config.toml
n_layer = 10
d_model = 224
n_experts = 128
experts_per_token = 8
d_expert = 32
d_shared_expert = 64
activation = "clamped_swiglu"
moe_layers = [1, 2, 3, 4, 5, 6, 7, 8, 9]
router_score = "softmax"
normalize_top_k = true
routed_scale = 2.5
balance_loss = 0.00205
balance_bias = false
router_cosine_scale = 20.0
n_groups = 8
groups_per_token = 3
init_std_router = 0.00686
lr_router = 0.000624
n_head = 5
n_kv_head = 5
head_dim = 64
vocab_size = 2048
norm = "rmsnorm"
norm_place = "pre"
norm_eps = 1e-06
positions = "rope"
rope_base = 13400.0
rope_fraction = 1.0
qk_norm = false
attn_scale = 0.125
tie_embeddings = false
parallel_block = false
extras = ["capped logits"]
init = "normal"
init_std_qkv = 0.0483
init_std_o = 0.0
init_std_up = 0.0483
init_std_down = 0.0
init_mimetic = 0.5
optimizer = "muon_variant"
lr = 0.0104
beta1 = 0.9
weight_decay = 0.039
lr_head = 0.00687
grad_clip = 1.0
warmup_steps = 200
schedule = "cos"
final_lr_fraction = 0.0
batch_tokens = 65536
seq_len = 1024
doc_mask = true
train_tokens = 376900000
steps = 5752
dataset = "wikipedia_en"
Below are experts of layer 7 (counted from 0) of a mixture-of-experts language model. Rows are named router (the router's row for the expert) and show model dimensions 0-223. Each number is 128 + 24 x the weight over its row's rms, rounded and kept within 0 to 255. Numbers have three digits each.
After each expert's rows: "comes after" lists some tokens at least twice as common just before its tokens as in all text; "comes before" lists some tokens at least twice as common just after its tokens as in all text. This comes from a sample of Wikipedia text that the model never trained on. Tokens count by the router's weight.

# expert 41
router:148171121065115122078135096131108117092120133095118133135138136085120131194083121132100115161112120120089088175128091093131131135096114156154128125106160132111144110115087114121134125107053118140132104130139148142136140143089192103131108138119156152108109158182146107159144118095111118117095101144099127091082180138130140104127139083132142161105160123164162096134105148142138109129143093129145094118202103114175153172132152128140168141140122116141136113127149122122121125142177107136160117129152163141108095118169157137132117131134087152144122164099106115124167159110124126129126129134131102126143102108152144143149137122140161124120146133135151152131108112097109138116131
comes after: "–", ".", " 2", " 6", " |", " 1"
comes before: " |", ";", ")", ".", "%", "4"

# expert 109
router:106174130178105122113116137137146131141153108131133147142142137140078098126102131136161131129121091149090156151112127152090108095105131147128102132094119129125134074089170112161138087137140134183144111087102108118131133148070117103111100120126157174154140147150138083183125105128128122093174098125114096178115152070125130116141064139122150121110129134110137109180156117122134090099131099105110129126129163178097102126129151109124145155094114124133145164163152134123118125153094112087115115130130131118127102095119075137159129127135133137080195132130118144120125110131121108119109085110142106129144155149096121145106172145093145155124122101100122137130112142109134153097150
comes after: " p", " ", " the", "-", " Pro", "|"
comes before: "n", "vel", "min", ".", "ad", "w"

# expert 2
router:114154171139173095125112131117152167127080111126163115095139140160123162095139122097095157125135117151167106126146126116147098141121153156125127105146135142157098143164104100147135137104128177084144113135103179093159132124149122178138105159130119131115116126115132136138112096147134137118110134114171125127115095132134095145145097122132094145131159163154116128098144150094159112147160131171159151124146129153095072146141174137123113111185152117135175160163171172113203129144159153151099133128136126070120104133097093131088117117121129124126112129145065103133105140120146113142143125105121119134114146066138155122092106116131107130122146128124119163157125113123166111107101
comes after: "\n", "s", "\"", "es", "ation", " season"
comes before: "\n", " The", " In", " He", " It", " This"

# expert 18
router:127125139126101175127106157147138160127122171105138133137182171116165177125131096151117144131128109123121109095151118083152111098089143097141164147127129126149119142151102138141081139178092108094131114143146138136122126116120133128102148139170106088127131085129100097138141114141096125116144153120135086076090104121162101125098116120186130165066092126177098115159109139094104134143130134134148123164109123103136153154125144122123113176130144075156158133142131130156125116120177137127111159087140101109162130111146136126117152106120145116135119103139139127130126169123111106123129110079137080124100098089143120119104141102099144158106118156125091091139094172171171138137144
comes after: " ", " 0", ")", "%", " 1", " —"
comes before: " ", " 0", "\n", " 1", " 2", " 3"

# expert 124
router:131165150138119091123185116119131129121142170125134124137156121112156142105104174139119152110132135145114122113125100121106131148140105104130163135115111110158110124102140127114140125152092159150116152177129137123135121069131089110109124127124116142132123152150135127158175145107150149168144157148131114155151144126112159102134126107060154151148134154119130196132086117141138143161122138100152117112168185164100118143137153095140132089088100130110138120087131111140157097113156071084067116114108110122105120150117126115146122138093161135151144160115120182123112188106129131107152087133120106113138140133142143108037140150142125104145150160118137125120093133145109155159147
comes after: " ", "-", " con", " re", " c", " Con"
comes before: "ur", "w", "re", "it", "im", "ho"

# expert 39
router:147113136110121151121078146105107146116090139150098124088128144134121105119117123145126126151133113122165111131090120188140156091135140111135133119107118116116118156177089091099086146108114161160100172122134093175091146115170135132143099138170125161146152163125136115109113088155111095108087160129135119158104151095119137173136116086137144144120152129166127116126129125134118162133202126132117144136164177096143083107148100121126122126099113142096091119106157114129107158116110120134137136158092146104078099116145145070131125091136151107147169129123162116149124104126135146130108134142108096135131108184125134096096144122125105082106142120072099122149117161116086125121116
comes after: "S", "A", "C", "I", "M", "T"
comes before: "A", "C", "S", "I", ")", "E"

# expert 6
router:116166115087132149149098138148114124105114164086100146095112103154093146115106189088110129134099131128131162106102122130133158124116118198112096116136170137103154154130091147133114131145103120068114141113168111133126103103132125140095114103112086124148157136122104131112119122101146131080116143149145133133126143143129107099154129149159173135108112105156129144126155113118125134131136137112139138107129145151078136141082116183153139146116099108150104118135138139132108126124171161120120132133146106116128086140159120124137189157135173154129149141153073127118101135102168150139106088135124099107126140126138133149118151100119124157138137120076134095097119074123072084112207
comes after: " the", " ", " The", " bo", " Wa", " mo"
comes before: " of", ".", "'", "ard", "er", " to"

# expert 20
router:123136130086123117107141127120162163111120126140147106119105117154129133098100124113143136085138124141139153095112131149113173097096154124113121116149117106121111135165081088160190153137128129112115174161123120143152109107122136086165124081090126159129060168104159120115100146169129122121119136144144127126135138128131098157141107100141169190110136166126137162151105130136147132149165131091120105151136116145124098114118119127167141129137165117112141106172126129148092135081162074139125083186097082153102150128105137105114136129142071148134120127130128093137156176095111096131138111136169112116104109114136104148137182093124135106121141131117102101175140122096147134138103
comes after: ",", ".", " \"", " However", " W", " that"
comes before: " the", " he", " is", " was", " it", " The"

# expert 97
router:089113133130115167128100126138096173124124108156113125114105118116115114129102129130148118130104120111149144121151104154132162088130138139136114096127114153147117170127117095128125133114114125120101127099050104105134129146176168106140162157128124146165114156067139133101136112120124097124093086127135099100111146125144125183137110168137142141096168156125086159162103111144127095149133114108138109151141107088161108131143139102133163092130148106127124114130087105179174153153156123165165161108131133165100113111115125116114172128110145129135161138090089137167142129091169147126108140144139109142133120139167150096196145106143093171147144162105169126083127091137103127121129
comes after: " |", " F", " D", " G", "|", " M"
comes before: " |", "A", "R", "G", "S", "|"

# expert 47
router:118082087142146105148104115091129162134122139116154145180118147145150137104140131118128128094172148158131144107121120148123087105108101170141124140146160108128104150126157137168105141090134098095139103126104151135136141067135148033156127120079122153155084136141128109143136125110162117130127130130145106104137081105125120111135108108139170149151112102152120118138128092174143136138127166116123111093147116117159085122130128097125137171115158121166156134137087138174080098118160094118100128134157120134103098096117118129154164142142073131124144133115138105165155100126102136176166123118114085121086141078151140135150139132147132151143125120071105129137111120118152120120113
comes after: ",", "s", "es", "ing", " well", "ation"
comes before: " ", " the", " and", " a", " was", " re"

# expert 36
router:146133149141137107130089136126131167120123105132161109202200132095126158121118114076153161098175121145106104165123151092165131144128138104091106078108146131144138140097130126125112090165115093090103129100073157124099109151139131124131156116108125108120131098138101130164148111103176137121120133126164158088108112085156161116137123143128146145121133125135117139098115096118113126098118087155126161144155120097102142106127146124103102140151145138096145178125140082109099126165152166163166174129144091081157108106131121104117112155107138128164100155161098126114136142098121135146139128095101129116093100130144115127101124084134115154131148118106086115127114131136155148113161
comes after: "\n", " 0", ")", " 1", " 2", " 3"
comes before: "\n", " 1", " 2", " ", " 3", " 0"

# expert 107
router:135106131090112114101123124119131190137122079142143124138141122143138166136132101133128137141114163135105146136133129141149127161152125091123121106119106132137170146185127120125133178149090161149143164181121130150143106172163106165162144104151122147169148138057108151149084129118124092095089122152103109170088168113159159166110145119092117130129167149141167140105125095168105144133160106116143116107121148137116102170150121102123128096085140092096150111081118112104111125113147078139108110130129159158121087170111109119149115129130131174119134158118135115079118121129148156163125114153136154131137110110105111111089122148117169125126162105123139133140118139121155126071140
comes after: "\n", "==", "===", ".", " ==", " the"
comes before: "==", "The", "In", "\n", "===", "A"

# expert 33
router:145148119145119118145095099135121144162127088138099136137136155125085130167165196135155126127126122170095173151154127136090100131149104110101110093147150096105114146092127095104092123127105130166124106156078143136146185138117120099112106160166120162113113139137123091148160139129120120100112126140084137130140140148158152139118150145106104149132144146169126093107117169130122142131089173111143128150146130115153136150163169118131152165156163113106110130148152133156153162108122096104117089159131144122111081091153154087124148128124140108114143126083107155159109122137108132161120122108144113121152135121177110198126160099167131123108172137135128140147086128102100166095128
comes after: " |", ".", " ", ";", " (", ","
comes before: " |", ".", "–", "%", ",", "–1"

# expert 15
router:127115161087119130126145126155153116161085116138115137115178138113109168110085139122140158104096134135156138153094064093146128142129116115144117098140115129142118131134131152145120121112148131131117115107107151137121113156098101115150120115091094103148107124135080111147106143102138103150075126119107130134053147122115140117116101121108102112181122168105124169083142118096153108138156164138175109149146133160136142148101120123133103120133131171085162100154125083124113107182124124134105119093121155144145141086102109107138157125138112133178132127105123153117131107120112133157164118177116161133137144106122092184125132120136143091129138128091102154092084155139119144180067
comes after: " |", " the", " and", " a", "|", " to"
comes before: " |", "e", "app", "ad", "com", "ro"

# expert 1
router:102084150124121129105137154155139152116103088156152100120168111150130133131106136134144178073141133143136127119147100151104120092163156142161121112125077124182139171097138128155124125112093135131140158140118116140119125118129126141103155099139120130116161106100125095170111138133139134090096110172139111153109094101151130149127149157070103121144127123133120141113137131161130165133126098141142137126116108140153121113135137104079099101130154120100097121156119140169171140108152173138154183103179161128123086155052098122106086094112089107119126145107157085142144117114142101095110109092131096135127084106173150131098140131176131113117139116124131157105128109114151124089138
comes after: " |", "\n", ")", ".", "---|---|---|---|", "\""
comes before: "|", "-", "\n", "==", "===", "The"

# expert 79
router:114090134110109049111150126112129094138150155128143108080132154105108138097148135115177144101152107137120128116098143133094124115095110102130096083146134152164091161088151161151203112132134126124117174110125122148106133123146148084136104067124143145117095090165135136109142109127117137125078127151139104131117139085115160099158114157122133122088163126082100136155149109161126131104128096122105127122166101138122119119101140141120132089146134117090140127139188079128150153138176116126146133129104108188119140137114161163096160140128125136151164155123121130134088120135132145129133146110128160105135114113089145158138133144114135104160155084162128113130129084138115164137136
comes after: " ", ",", " the", " (", ":", " and"
comes before: "S", "K", "p", "l", ".", " States"

# expert 99
router:121112149157130158114133114151116138117114127146101112129117146137121127120107175141095141121096135176117105106101126113132158112107131114129111108143114104111103159107083123118155157123136168149102147132107111134094137153142117129130162135166111094125125123135077107119201120142155099119125049130131121156127124111142145146113121144138148152120163114121125123118114113138145117145156076107089113094144103143122125110121120120157122164184152135117138134169151076163134160209151176166191136151156091112129132182179121121115156134093116161142123161089140098166131139105109113119126139119131129141099109130141154097134127101146083128125144155113161089116123139113144120174169
comes after: " |", ";", " U", "S", " No", " C"
comes before: " |", "N", "A", ";", "\n", " of"

# expert 118
router:091134137136089147116127139151095097116145121134169139139126153142161140109103163109147132091167164096090154129150106080115144162109098087128126132139124109133172124129121105123152178148119107114101117109140095147173097149167126148135179163155109144136084113097185162143117150133139089097128119128117097148098136136145141085124147112146159147129143120109143146130118072139136136118110060113113134120114165110087083140133100109108184114125105132106148126136122100128113089155149172107132110165116101117142175138151096106154097150124146128111152166153073109132106125140131153100120101160107135154141106157096150107125157113114103109116145112117146128105161116154099124158110
comes after: " the", " The", " con", " a", " Con", " C"
comes before: "e", "er", "or", "ter", "le", "re"

# expert 10
router:150125133140116152149082143100135144094108113132137140142128134132133106088120094171142135161136139104122144166187136090118124142144136143158162131145128138133088127091130116136115137126162127155102161148092141101101119122143107132100097143073125140088156126153093104152118133159080135103109101086111154084097158127156113167163165137128146157098123127167060133116087126155129105148185142096120128126115156120128092154072150101140102147149100146147122138141140089110096131112160122153111108146143142164191162103159149161143125140144140100125145119165124152121167119097122166079089140125115131151153104099171147090135132157116116095103129122121126119142131108121125131121137
comes after: ".", "s", " S", " ", " also", ")."
comes before: "\n", "or", "ong", "ing", "one", "on"

# expert 44
router:129110113128124133099132144106138117150084153096090146102168126163149132107085105115133107120125120122084134096131119158146141136154179107146122069138116131111134131177097094131140110125121133154074157125111157164124117163122141131100161128141145128166103164110138123140171117134121147117118093147132134125139179108114116133105080151143183148145101085138110135126135135141119152140155131119143122137150172065141128068124098127109162052106127127130137116095118110139086137121076107141134118175090144145145129137185134092116120126119133142169146134109136134149135126122138096117097106147161131120155103165140124133096152078125106116109155131111169126169087157105097129112146
comes after: " \"", "\n", " (", ".", "-", " Mc"
comes before: "o", ".", "e", "hi", "a", "A"

# expert 106
router:163114124072112080138125148123141132123119148140129126149080119181110131127106141101159143144133176129114125159129111145118171152097162153156150122119083103128134130147097109144131128083130137137126120135075090147060172152115114111179100156100103156103155080107134150107120128120139091159116114140108127095115099130137096136114098149104128156126124173132139154125100101133158152104147105119137116133117125116118124140129106126155082131142155170123136141144133137097126142110143147142140170120126143143175158150103086127104124137117152165160156096165106108133138052108109108115123135106087136109158097112120140058093112113138130095170106103165119128118135153108154097132139
comes after: "\n", " =", "==", "===", ".", " =="
comes before: "\n", "The", "S", "M", "P", "B"

# expert 93
router:137098172127162144133112115110123105138148123116114132128094122096149160163136131136130159112132132114136106140123100102142122106113097127157087141121120117144115173125147187135095108107075112104098104123102148101147123125130134090108086119145100116098162120116108107163132102124163187110166139131131101106116117087127147094127121103118136157161129130074093145105117117146141151136210149138112134152153127113159170138129077131177134142146162138109149103143116163161119123137133162162115124083156102112134070130120144109132121162160130131130143097156130103104110129130084129128162088110114133106112114066106136156149114171127121099152146147143092078148124124157149100138088
comes after: "s", "ed", " University", " House", " more", "ated"
comes before: " the", " a", " his", " U", " $", " 1"

# expert 72
router:076110091155121119120202142108099158104123104139118112133124098109145082120122209093144098167160126094114106119134150108096143170124159117133110117132131090114122150152127123140132118127130128127137096130088127127137141113165096119120146123141119097144145143146128097187180157106146155126124109128165125134087165155143131157116103153154115133134095130119147123130101125111132099118128128110160129152119117093162129137160159144133122161121165188137144084119121138078110146091164086125128138183131144119139105124155131137147103086165143152123110104163125117158151123109138107147132173081138129102122135115150132125147096126156133176169126106137107195155150123105127109117126
comes after: " of", " in", "'", ".", " to", " for"
comes before: " ", " first", " f", " re", " same", " p"

# expert 5
router:151104094121106101132116089090105098158119143117102154129142089134133130116096176086167128121124105164126123108166139112132121149106137165139172180147093148155134099098145155124120129158131134101046158163091112159107123098112111086119120172094131094111129153165127136136126138146124137130143136144115120163082147157085130118158148115140114107120111124128140097166120132140144144153123115144169161127147125130154100138137141164159113107113098112134127130102152122120147123091160162129176114101122132132135170182128123199124145174114145136124114114154097123106105121133114125123086098111127145123126176141154101174125154152141142115118170134156119098126107127088095118083148
comes after: " ", " re", " f", " ex", " de", " con"
comes before: "d", "ing", "ation", "ated", "ev", "der"

# expert 30
router:135095158116148104147133134094091144126118189118060155150113109111152115143126180076066109120105134147103091127149126106108137080139093127136139144133127117104153133114142120139131136128112094143124089083107127143120173102130094091113165151146131126129088118181118094173160125111117148144116134145134115149153122132106144183119107152165168122123162139138134126107131132076141132133150134124133109099137114122152070147137110161108144144120122085103135137153167169141119160110140138092147116179149094102115098117161152116078092116106141131135120153104138177151152108103150123142120122151122089151147117102128154092131148103132116127156168116105143133139117134147071147106117
comes after: " 19", " 18", " United", "20", " (19", ","
comes before: ",", ".", " |", ")", "\n", " and"

# expert 56
router:143128090117132132137139127110099144112144110138102123154092126108096143153117165079146081129160135146108113148156144145104086148131127130134140093107144077076132135139126101130109068111092118083146080130095145111155132141109129096123133161140153125120163145137145118096135124154188128108157168107129107159156151132127132121113114146107122149132104156137129143145136147100151124157078108109119112113123086168121109158114125152153136152134178114154147123106130129150124113167108098076126076144118141106137080099119064154134152119091162152100144133106092128106130149117155123133091121096100093113072147148099113122162125102133150177141126103166088143132104152118129131090118
comes after: " the", " a", " an", " of", " number", " for"
comes before: " ", " of", " years", "ly", " f", " st"

# expert 59
router:118123128108139118100113123116136178108086147149136128177173153158129144110148134094140116168109149123124099152183142121131123141120129130101114129114187097178132113146148139103094145133127144110099151103121150154142159135163159149109116114124152122078089127096133141154128126110190102141087131120145061126107090114117099158113124149148116145121134111119158078130119078135134157135122089105141155115131110132100056130147113089125118109174132104132148104167123154150117110105135102110170092140099125087141122170125119102108167181177118135141147155101099110129138107108150109122106130099085152133135133117142142135122168110121124157143137115114110125130099102103163146105166
comes after: "\n", " ", ")", ".", "==", "==="
comes before: "\n", " \"", " ", "-", " Year", " No"

# expert 102
router:149136151100128077138137154128135105117139155117116109134150136195116113105123111144189157117136118088136163140107105114121132128128107104161131136124128149130091100128156117156138104117134142190123120133133104144133116135099095124106132123098098144112089144143123100144149132100145177165124094134107133163117113089110163113171116106092112135149139160099101121151116170165104154112133141146126139131166121153092147105139132145138141131106129126095128118147131124133162103122117205124131151153188192165176157136132116118111138114140126151108150118144151142143114107138107156100115072090123160098164154166101190158123121171114157122108136134109086099165096154118106142121122
comes after: " to", " ", " was", " p", " a", " and"
comes before: "s", "c", "f", "duc", "p", "vi"

# expert 14
router:138136146155179117119129110138147108122120120117180170131118140147152189089132093158141142134109130101126132105098121169113150136187153122110145166124119130162126191130145158108142102134166163143125145144109103172079164081140109153160128143089128096165099124109116134174123147118108159112114102118149154149151115114141117123148135110121096143109112108085106121126128144143072140098132132107151159199142125146130095131136136108162125096152124117151137122123135132158175120170138100130120106110123072149129109154148121136104118129126113139129144121116145109134092136135127085129097151111115157134143165095074102172104124125096119136094151165174101119120133161093114163138142
comes after: " ", "-", ".", "\n", "′", "man"
comes before: "W", "ation", "E", "\n", "•", "ate"

# expert 57
router:144132158093129119155090101129108115118136139129109114142087129117108136121092196156133159108141112105150102144184139136099085112108105095109095099141129125124100111140110121085103145149095124118118117139116112124173103120113156127092141131127122140131110130143155170167109096125124153114121092101145117126127098102103145097150111149100147152083126129121097169139138112109132110151115148174101115143146157113140121098114095182154138127112143111123143119116168112112184141082151126135135156114140093121117148154143080149120092136137118161096132133189088104118108185129107147165164103132156116111154120138105161147083099139091110131139158119115091104122164168133164137170090
comes after: "ed", "s", "ing", "able", " did", " used"
comes before: " the", " be", " ", " a", " have", " re"

# expert 35
router:134124104124137134137132134130101155114111095161119144148156154107130134163163170137128102134135146126146121110123110126125142100122134095111122124174155095118105148108142127108079180102118100179139127108104127160111156078145131131117133198131107171124114134183168079143155120124115121116107153111117116149141130118108149162087110113151130133140133171117139117102087129137096114129118121108138150148140117130162130147139146158151132133105115119098124148180155172160144167132120087125139084161110119113120074136156144063102124114100155139154137142092121145146173107122125108109083124141151092107105084163146124108122147081165110123083153128127117144163093162118077120092123
comes after: "-", ".", "/", " U", ":", " 2"
comes before: " |", ",", "°", "/", ")", "."

# expert 73
router:101163167104199158142121114121114137095114166092149144138092128127143174150145174106086166118125111163143147185121131113122135071115141136152088111146192157123108123121110097131127156122138134101097146108105153114168174142099171111096127144128114124136156148182120104142116140131128114107119087132108092135105104104134140115093143156148121102088147079121119087122173163094157140138180082128111105123119102144091115153129118135081133135134161133134075117131122123105093145138141170123120150165119124116117124117134118123098126122133136096156157120132122144181172106129128111105147120118139111105113124139136122121153114108123102106130127129073156129082117094154128128126133
comes after: " 19", "|", "20", " (19", " 18", "–"
comes before: " |", "–", ")", ":", "–20", ";"

# expert 19
router:125110105112152132148085132113095129098070093126175150138098133145155165122097178163113115120115122134118165112132116132105165100119101146134124122084092138141082120099148101092066120119160185117153171131091123142131088113110127122112099114126090086117107112075132108143116149128112108116119124111132125102161120129124112082140146120112109078108142153100132124131157145174082136146120109126131115107180116114151093152163091121115102112161189141151144107147143074143147101135164084096118163137137115154155122168121112119167132119145137105150129168119115136104142114146162138124111112122146132135146158151126107132129147154144126085114155135166140144119144126123160176129144
comes after: "-", " |", "|", ".", "ed", " Co"
comes before: ":", "\n", " |", "---|---|---|---|", "|---|---|", "|"

# expert 89
router:152146148124145157170094110139156133096132103155139142124105146075146150117119206147166103119146108143160124132151106101112114113111068106134121133159138175157127119136095137125109131146139122098159125138125144136167058140109161119091123126146105102148102126130174160144113125130167137119115130112100094127115093134107155092154153121087167127092121108085120166105106112115134134147144110137132111137147120141155128110135088148144133147117123125098163113120160151129145109105181169107112092127151138097117162125125104118093129144130107132130152145174105111165122150131130138129146073108111118083111096130106174158149111170127123093161134143127087128126147124133134097164061
comes after: "s", "ed", "ing", "ation", "ated", "es"
comes before: " the", " a", " 19", " his", " an", "ten"

# expert 77
router:156171162132128101077152086115146131124143198122118125138125140164095137129164172126159148113121110132143140123126149143132123058118118141112098103105112136135098107119107124104125181125130103125107146147133145135146077159093123100107143133112115095074111120096136177198070142131136129112125166125105107167126119105135089128118112150121119129076128136150128118163141127119118115146163141117141128161110130141109108130154138122138144144110112132147118137134155163104163123118172096131119143106126146143143108131106095150113129130133135175108148122172105136079138158112073156128136121100168118101088142114104128178072145122107148110139136113155093092122125107152147154174085
comes after: " ", " re", "p", " p", " d", "c"
comes before: "in", "il", "g", "t", "ce", "m"

# expert 11
router:167118153100119109132127114138147139176103123154103132125163133115113164110134180075158141121091111108140143169146091100131135130132066145115146124151128142124111087120152140132127180161129096152129124154097126135139061179102087127094123127125115138157092128113111141115109155116145119148116151094096137153123140121113156150144122109120097132159099154102139175101145062135138138130130130131160137112139112105111150153093095102091095098199095116106126123146111099123111106158127120110124115148124145164157148142109091134161148140117170118131113153109127145079145132114126146161148136154127103084127164127112161184126129128169146091131147103123111154115080134133112150148156
comes after: " a", " the", " do", " his", " first", " The"
comes before: "le", "s", "day", "round", "les", "e"

# expert 105
router:149135085117100078117143133102165133130118149123120102155091137127123133142119134119136105161114136107140129122127123154141134123128144191159127169128112135133111110169136150127143145123108197101154128138133125138117134090056139155150166116085145169135099167104134122146157131135124121098131121123147091167101128136105141160124129129131137126159097113116111106140141132124135080140137134139107106129151107173106100111173113126117189078111173094118153109176101117112143125114102135160110158141149139139162098100068170096147116096154113109162141124127112147146122110137164198146143111132142154103123148108141096140127182128117179169117118150115092090138090126122131100116116
comes after: ".", ",", " b", " ", " where", " st"
comes before: " was", "mon", "m", " is", "mit", "ad"

# expert 120
router:048154123150160172080150158145094112121099144169115148153145147145131134117157132071184143100126109133141116147113110151117150126140138090145118102117112073131148148114155131092120099143123128129107108089111116131149123102155132139145123125077121110127158133102114145135088112117113109139128137071108139155107121131128145138141137166132133116159128118131146105129118150190119117155110131159122125137100121158155125122166123079086103132141135182134170092145121148144207153155121160123121135108139118152172093140101131135136097143127114140130157157135094099112110148117122102110142088172102113131179132130166118176125143143131108133094073114116131092094134123115106118132127
comes after: ")", " was", ";", "ia", " information", "=="
comes before: "-", "\n", "|", "end", " been", "ven"

# expert 48
router:080093157148132139118155170138108192123159093113129118110146155111171177121151158086119143138128193143138100177119135137107096138171145146133162142077148094102142157149088094119120125139092144168159174131122139091095146162174122149134103154106121093160113145154140134075151151146138119149094100155105128159110136148131099140108137149120129133158133121135132078140140131133157147146135099153164116134134151127104114106104140135140134094096154152120092119112159129139132084106126142140185112143093126163126145109120130115120093138137135151124135091145120152148096141129126125100184160095159126140132136099143150144147116132094143140126090116116154166145121135128154143165096
comes after: "\n", " part", "ma", "x", "un", "ff"
comes before: "=", "s", "ip", "ial", "a", "ian"

# expert 49
router:161166140104143124128150111128155172106132168136097153143113093080139122146153151131141151131146100138093184121124157144129173098115113129147140097051164161114156139107125093117139140147125139115161107143134154126121134122133131112120127127104140090116130125131116136135128151103158114122146137119140146137133144115128140119141118159109175128103113110165103107128128143117164136118107099121137127138150080107144174145120139097121140154138112094104091081089164141153128109167162109091112071154112137155150107142113114115146141116099139110120142110105092114158126115181165151111166156120100088143111115121175101137143182110111169139102110117131150176121073080180104096132098
comes after: " ", " a", " g", " gr", " st", " wh"
comes before: " ", ".", "er", " to", " or", "-"

# expert 103
router:124141101130122140112107139099135127110144095135088093138115157138165125128119132158155110142110128140125177182129152160158129143096181139171099101116085145138095092128174124132186071119148113120119122107128091116144142143130127088130095128149102154071138110087137131177149157142116128123119123141164160140094144108150134116151111121142134160122100112110124130156119120111090104100143141113080137081126166153123129161129130103186166119160099113128136140133106148145151139145092109134110181093181140099133139132132071152149139118097095121139140118150153143136166149123156118114083112127178173098113121128121111109126130144094131124105110130137127114153147085121113144164166
comes after: " |", "-", ",", ":", " G", " C"
comes before: "n", "b", "w", "e", "un", "ke"